From a checkpoint of a small mixture-of-experts model trained on Wikipedia.
Training: a variant of SOAP for the experts, 4394 steps.
Below are experts of layer 4 (counted from 0) of a mixture-of-experts language model. Rows are named router (the router's row for the expert), gate (a neuron's input weights, with its number), up (a neuron's input weights, with its number) and show model dimensions 0-127. Each number is 128 + 24 x the weight over its row's rms, rounded and kept within 0 to 255. Numbers have three digits each.
After each expert's rows: a language model's description of what the expert responds to; "gets" lists some tokens that make up at least twice as much of what it gets as of all text. This comes from a sample of Wikipedia text that the model never trained on. Tokens count by the router's weight.

# expert 12
router:071149136106148150146126143164093144103135117156136169126173141164131152106085136115107153089120128168152101133131114089152190132101126127115159147127116117113123115088080099128102145147101117133131159172128112135134039104111158138139141139131082147132180153159119156131161131136141132118136127177147087119105159072141137150119144128153088170122140150107102140164131109141165127127062
gate0:126125129116139167125173145151134154107118104113124159118119172130154132151128052138155161157151128134137084139096091076155144150106094148159125119091159144115099148131098098135109156148151142126176105154132125145135134139162150130109091091125117188118129101139111108123149099153149125115102086134123142178149110085138107126142141109142091090150161124124126124093072140104123131162129
up0:157142174111137148151140109114138135136113075114111109083136122122154115115173121119149075151126145106107095122087153174162123101151157156105141139125133161121124124157127113134150105090110135149117076122107126120126140123125124116124132084155129126090134070095127157090167129103128109159108150133130134141095106178126113124102123123119122120155135126138102134116140141148115178145128
Line breaks before headings. Line breaks and sentence-final periods ending infobox lines or paragraphs, just before section headings such as ==Personal life== or table rows.
gets: "\n", "==", ".", "===", "---|---|---|---|", " ==="

# expert 13
router:138144130100092158124149081156134145118100133141113149109113127130143131148120131087125119096129143166132126156119120108150124127087057103117166145127114136106130101092134130124106138129142184177104143170136193146138118106104141156124115151154154094129116180119120154113096157120148172119073106178142079140133146088135092146141124131142131133082180141151123164158115138110140090111107
gate0:132165061110132102171193105112133165156148120122142185127126092150126132135149130137090142105110158128144137134115161148111117124087134113175177123136107119115156111120133181107096075109130113112117124156184134104153105097143139135110132112123158166110140090121165140133089154105131174105134124127142122159088110133117162164129127152071127162087126124145133110162145110161134123165123
up0:123146133162120079142102115119109116144094166133110097081146107134116174172137125114129111138160143168116075108114141134132096173131119149123128117110115112098139132129103143141130124184094144128106112119157117120129131106065146153129144152132128138129135180157126113123084130148149100158138120136101185121183114148143127109101128183136147097132138142093161138130125131074138126123125
Pronouns and word fragments. Personal pronouns and people words such as she, her, they, wife, plus short mid-word letter pieces like she-a-th, as-y-mptotes.
gets: "e", "a", "y", "s", " he", "al"

# expert 11
router:125128075147121137140110136131115132085153130152105137094125114137141129125064125103134124109147132125152133125140121078149144136126103118120150108124106165085112127099111107156123143134085160174091153144173142130121108104082146166130171164089133116138141136158113166072115136145133123128101121135151081147070142079150095163129133108174153141089165158162119110137115142153110119083110
gate0:085108087159183160141135121117154103115083150143105123146047132114127140123114132144108106093142141134100110144159157141124153083096125120122113135125120111131096121152117121134155095127155085127120144157111134146121101137106148125125107138117116124143167120151149120106139157122138123158119132158126144093126153094091146122181127127096188151113136174132158127151122116158125121137123
up0:098088122144176161152108125144103136103147137125147153145140171140174085115122128132116115143152118090121112131096106107129086133128150112140124100120154116107185140108172143117121064142132145137142094168125125125134144097138097116123110127123145163135114111131099101134101130123095060145146153087119140099117144123135153110116108100182097146100146138144113158121110105097132162109141
List and table punctuation. Line-initial list dashes, table pipes, section = marks, slashes and in-word hyphens, as in infobox lists, heritage-listed, See also.
gets: "-", "|", "==", "/", " -", "–"

# expert 24
router:135195123125117146146139089162115174129109146107126128115139141163101183131132173111117155141114120126148157141136143087121165108142121125120152133112111148111119142090101115134145154159102148108115159170165138144095134106064197168112143141091120133133137127159128131056122129164167155126119112140150128120116124123136136125147145181148096165119125148123113166146116108147137128079120
gate0:101123118133127133158122120102118101139102108138156156123123192144094124156118114152147166129115097161124118176114182140161120117114114154133096171141117151088106093125150165161136134116115113136122167124154148129132117097092124137142146139106132086127119127153149128151125190113067113146128113178122142154138101208147103095111157118149131133113134180144094131115131112080136193133107
up0:119111112153125134153149164118109115171140158113100116116140142115086122140082117164105134117126124152175138186100138152146114131116090123098095101092112164155125158143126125160122093114110123139145159126116087131119104113118129070140132145137107086109155127133182161151131142114110102150114150139145133090110125175130109103091093158146096108104108106119123128094101140120134167126118
Commas and coordinating conjunctions. Commas, and, or, but, semicolons and ampersands joining list items or clauses, e.g. 70 households, and 49 families.
gets: ",", " and", ";", " or", "),", " &"

# expert 8
router:116155132133115157167144121123123146098174144128122154114126083131137122097136118085132146114159144149121119158120115124113151180141112121120148112119149188113131105153084096167132159126118133162153123160156121187149105131125095178144131147132131115135147124150118144131117154129142143118081119157136086153082148100109119111089141128141127177129133126149131146112131144106135135133120
gate0:125135084099159138115105126125135124127157157133151142080143124076124153129120074135108091115119151163104081142174105097103139148101111155135174124127141153116089132152167134138170178143126138127165127106138168150174078125153116128093131171187090177157145167108156158089149194099116164098137146153118118098120131083117138114173104140137140130133116121119156186127148130103131136146162
up0:117155142090132137127150103120117102114104107115085111123075139108167091146170116155139110144123172119141203146117123138178136138151123116089150116098114138131115132189122127146099132111145170102108113106152117119151113120124088119146109120096113109098113129140166124106117130108142032096090119120096129153134087122130139171128123121133148118091124126166181120120091123092122137156112
Adverbs, conjunctions, ordinal suffixes. Adverbs and subordinators like since, now, before, than, instead, plus ordinal endings th and rd after digits, as in 4th.
gets: "th", " also", " since", " first", " to", " before"

# expert 5
router:130158113140127128145095134125134142098120175103129138142141159129144099118129120138124141111153165152141129158090117126155161157127086125169136116139138131135110125115102104192095197084104162116128154141131138166106123058140168149098135114103103115142125153131094126101113151154190124082107140151143123130116139085146098130106122102125113116113111128118143154130118126123180100110109
gate0:136135101083083122128138106121106141121151129152105126080141121116126164155132141146135135105074115132149139096115174099142128143129113131183106103141130144158120155128091129133143139138099126099164185137141112137105126113139134138121095104144146070078142138108123125160157122139143125071129138116115068113154122130112109105110111099154099160086127105137134142094132080091113088119134
up0:133083137113140134114142138138091124162089151096151137163121154151106141128122142099113121167162161142104157152134121135105099140121155101096157132123148121077112100138133112136116123121144133146066067123126142122146126153095131131162166121115142177160109128140126128101126154138120106160112119120132169156113109156127132142121127172100118151165106154124142121173124165154155153095121
Quotations and reporting. Opening quotation marks after reporting words in reviews and statements, such as wrote that ", called it ", said, never.
gets: " \"", " that", " a", " he", " it", " '"

# expert 22
router:154120135109102135103141123129117152133086081136092165118111141120129152126129130115122145122137117151183142133137126093114157156105106126097168154180111107108119066130141106148124138147110112136095153139132142157084106139087091148155163140111131108124145153145110141100087131159132147128119091169146094142116134120126108152141141125152118162114157136148129128115135154132119147121117
gate0:127136103092091104097129101142108147135156104144104096118146159124108130141168142131104152149145130094131099110108124181145171147109136133137174138123181172164085148132147161135149140159144169123117154129127169108068114118173105157156147117091133153161101179145086108160128138123160137128124108135100138175110103125139141191135155141165135146165132146125121166154135141120115152143129
up0:125144128108117112112168140185123128148132134143113137106151151094133130109131149114111139097129119112115162100104115114155120129179148129180132095111166187102087145142152136129162128178171115092130145163115131135065116159130143142172146134117116130126117105138159083157125125108153155119148144119109096155116120126152131162114118130172136147172115127107132126147116139149145135187084
Prepositions and verbs. Function words and verbs in running prose, mostly of, for, if, during, plus verbs after to or was, such as hold, carry, served.
gets: " of", " for", "ing", " list", " known", " For"

# expert 4
router:138153127145138129145080125126132151117106103099115145130144141135123167097137131104116121125153176160138165166105122092117149165113128104106127166147119123106099132093122081133101139147098123145118150112148126124110123100150149107141160158092116103080181129151112167090139133137123131101088117140142128153119179098155105164131142118120120167112137104162067149130094119122151126101126
gate0:127135059152148146147188122130097169164133154128094112149084139144113167133093106092129166128107157130095132126129137116145122113114153117109116154140104136143108114108099107147125118136140154136145118118154127156111126114115141125140116116093163128113113138139120163120135114153138105162160142118118106117123156106145125121122160135123174161149127131124139149153116141131141130143127
up0:131098124115146126167162144112120157155139088136107125118100129140141161136101119129100139097127170097068111075121106132153137135152103153104143137133118128126079110116109130157135109092146139154146120121173080176143160149077114131124118141117135147118123135140115164131110104133136103181142120101102119125157126125125117138164135123118151149141135125155127112125131173114162120150150
Determiners, possessive s, on. The, his, its, their, possessive 's, and prepositions on and for, e.g. Men's, report on, On 19 July.
gets: " the", "'", " on", "s", " for", " his"

# expert 21
router:085127132111110174163106126180148154102123115139100124132161139129124166074065129082123123134108126165171121136124112130114145125129135115120144134106122133113136063122108081128087114144077147151076135141120119169120089126109157160140128159095154103096151144125115116082123145157137117168124120183160063177105148105135108147113118114175094105072168139145112123161126116189140121141122
gate0:140155165138122157191117130089134105138129097103095144122137143145129100157148110082097142101089161127118141116190116108166123149118164185169141172091102152136116148137152126084117142147119165109115176140116171173151159123125127143143108110128120099123114155126163147115124145082128128151126122153141113200137171109111130143109146118136139131172090117106149150135097119154100157084121
up0:164102112119121132103132091137146137124141119132125165151141137132143107142167111111116114128145122108108153149154132157108166115141151107160133131136118196152118201156164172107096138139109097094161114125123148166130126143142175119124148138140135102132169162157185150097126095121132126115085129173128126144155088118150109128127146133101115119109122126118136159075151100165124165170112
Table cell separators. Pipe separators between table cells after numbers or entries, plus semicolon-number runs like 0; 1; in sports and results tables.
gets: " |", ";", " /", ")", " 0;", " –"

# expert 15
router:121167096109090140142137118158114156123070126141113106111151105156140159089124155095111185094146128157138117166086101108119145146103092093121136136126064129115112138158110142125127145144124109175113117144132140129112132079117118151103134141109077126129159150118106149150111139136131170106123138136112108109094127116157108142096158193140153122118149142138114117174133150145119131094112
gate0:126130110131095152155155121154095133142122154124098102135145112143108135144116097148088130131130147112152100110099101147149082162124151147131185148130121131146126135121103155104143108096126128089134135086176180163149121118124142137114147109176117123082144160143136117160113103134116145117128197111160117139124138173121113144096151118115164094135131122103146125131125156166144146164150
up0:146137129160154169124113144102134138089118079140157137136135123110139118103120123129152113098134101143120097149097107157147134080085130121127091135121152142147138126114151155139126096139094137139121119133133138074135140176123118126130128114092157133190171101160094107097147164172084090092142110155116097140140112109117158155126116123121139142120183155113119105096136141153139129106128
Past participles and verbs. Verb endings ed and ing and participles after was, to, were, like used, built, found, established, located, closed, paid back.
gets: "ed", "ing", "d", "s", " used", " made"

# expert 25
router:092134099110130146130084131147102148110103128146104169111153113124127143107126108065112158110117159157206148167105092116123138153138104120139123132104117136127102133099121108163089184141076113125102114126153138150095099104116147124126141119111135083103133129153131143131148136146135134149107138148122085145093137097123104118119125114206126171090165109134134182121144107119136134132101
gate0:122136125105125131130139105116092141153170142162127159118130129153123166101127157110149104144121175139121081092092130114148117069109189145126116098111119117097115140134124118130161116130139090150113119144126154176110106132133089098132122152120139123156195115136165143132109114131092120143145108116130097160129128156102118112110148155123132090152107128135101107117118158118145114154139
up0:154100150160093092099119117118136111115150136160135133104091107128154144119137153108125128139108145148106106134114098115130090128142111173148120146100143144081129135152111178122121124114156149140140125152191169129162123120153145099156105159159159092140131121132163164164107146096096145138147115143109096142122116149119147154093131117086150144135104130135105143126161133088138093148149
Table row starts. Pipes and first cells at the start of table rows after a line break, plus row labels like DF, MF, Total, and section headings.
gets: "|", " ", " |", "-", "===", " Total"

# expert 19
router:105202140152116149122111135127121161094120162141141154125130148127142163098107163110083187116103114169185119147143119090119164111135147094125145154124092143131123103131122079112119135112125144126099140178123176157152069081131199133100138155094138122120163124133114126099111149141120161142118130131126099119114176098142138121124119119131107130103146165140108156122133122142144101131102
gate0:116080123134135078138120124121089143139092141127114172140118153167128144124113127110110150165127127079148102151148112134137098149118111124130138119167092100095082141135163142071133137149133137146121155147153148156132108109166145151139120095149139136103122152149107153115139097116125136119160147113137126110141126125097108121123090101135124128113142113149134132117145124103126122115125
up0:155140134105134172132131141152104143109179068119126107132110137140156127142130114148163112101140149120145131104134128160114106141148147156176139080099101082158096167103098121195088104139148100110111088143121122102124099114131135131092135075134178159137115148131141089123111144122118118148162140143127168112155131151147125150146125163126094140107098087145110134131142091100106074125136
Media and organization nouns. Common nouns for works, groups and institutions, like film, album, team, club, company, shows, programs, award, often before punctuation.
gets: "s", " film", " team", " series", " album", " game"

# expert 17
router:136124126119143170181144117117108129086109113079093124089152110147139120104102122081108175094149158135182091128133122126133139158101113106131131178130112154070122085099110086149125145150109129155095157127136163172107095120129143165110151112146138104103125120129094121125131198141144132137125111201145117152139150108102130152133138127166123196095133134171106135114115141140158095104111
gate0:110120129128118175086148146155152093120137142142152116141111172161143123139098153091056077140150146117111153126081156128103143120124144146114112149131134129146108112116108124134138124116116113130107093142120086124113116100138146078135191114142157183116096120121096167108121155160137163135128161119170145114130123118110086129128152094133116126134093117127118099151114129166144130119145
up0:151127133155142105142119112155163125140094114090078162136118108110097175151135145150158082165091106159161130188186088101102141118134143140150135124129125107144141142101099136130111124094158164108139147117103151131144131144131096151135127211130129107134126128085157129145115174147141131126120114114123141132133158119116122089134108163144125109083165155082136152108132152123141141151118
Numbers in data. Number tokens in tables, coordinates and statistics, such as 460 m, 52°07′, 8.83, and semicolon-separated scores.
gets: " 1", " 2", " ", " 0", " 3", " 4"

# expert 1
router:118157131123101175114122145142119132091137132119134108148174115173121169115119113124130126114143135143134135111112124121118122147138159114119136125107123150108145103137104126130101123136121102148141114168098145145137129131133167147143125133127138130108120112142127126078160152167134141154149107097147073154110158118166130163141165150151124194135145128130090131138064133171175124122101
gate0:145106125101126145121132136139079144148092155164110139158148128108131158149129115128082116143131160142093101076123140122130123135135123118087137131099221106137143106061149116133108157113115111095121157093121105154155131116172115137118098170160167149137119117137163112115172119177122118160167067142122130133132140105134181141133168151158134169118139152074125183154135135118106125116146
up0:157139100102123114102128124138144133122115144116136110140112087097135148115150140140142128122094160131132128075146134138149171141151101145094157133117161141126126113126142130150133149085152126120142152112073104191155131102164149142136077165164128125124142125155198122112140086080114129139154116109100129143143153108114129125121150175175185096131106109106126139129153103159155078115098
Copulas and headings. Copular and naming verbs and heading markers in article openings, such as was, is, as, became, born, == and = Title =.
gets: " was", " as", "==", " =", "=", " is"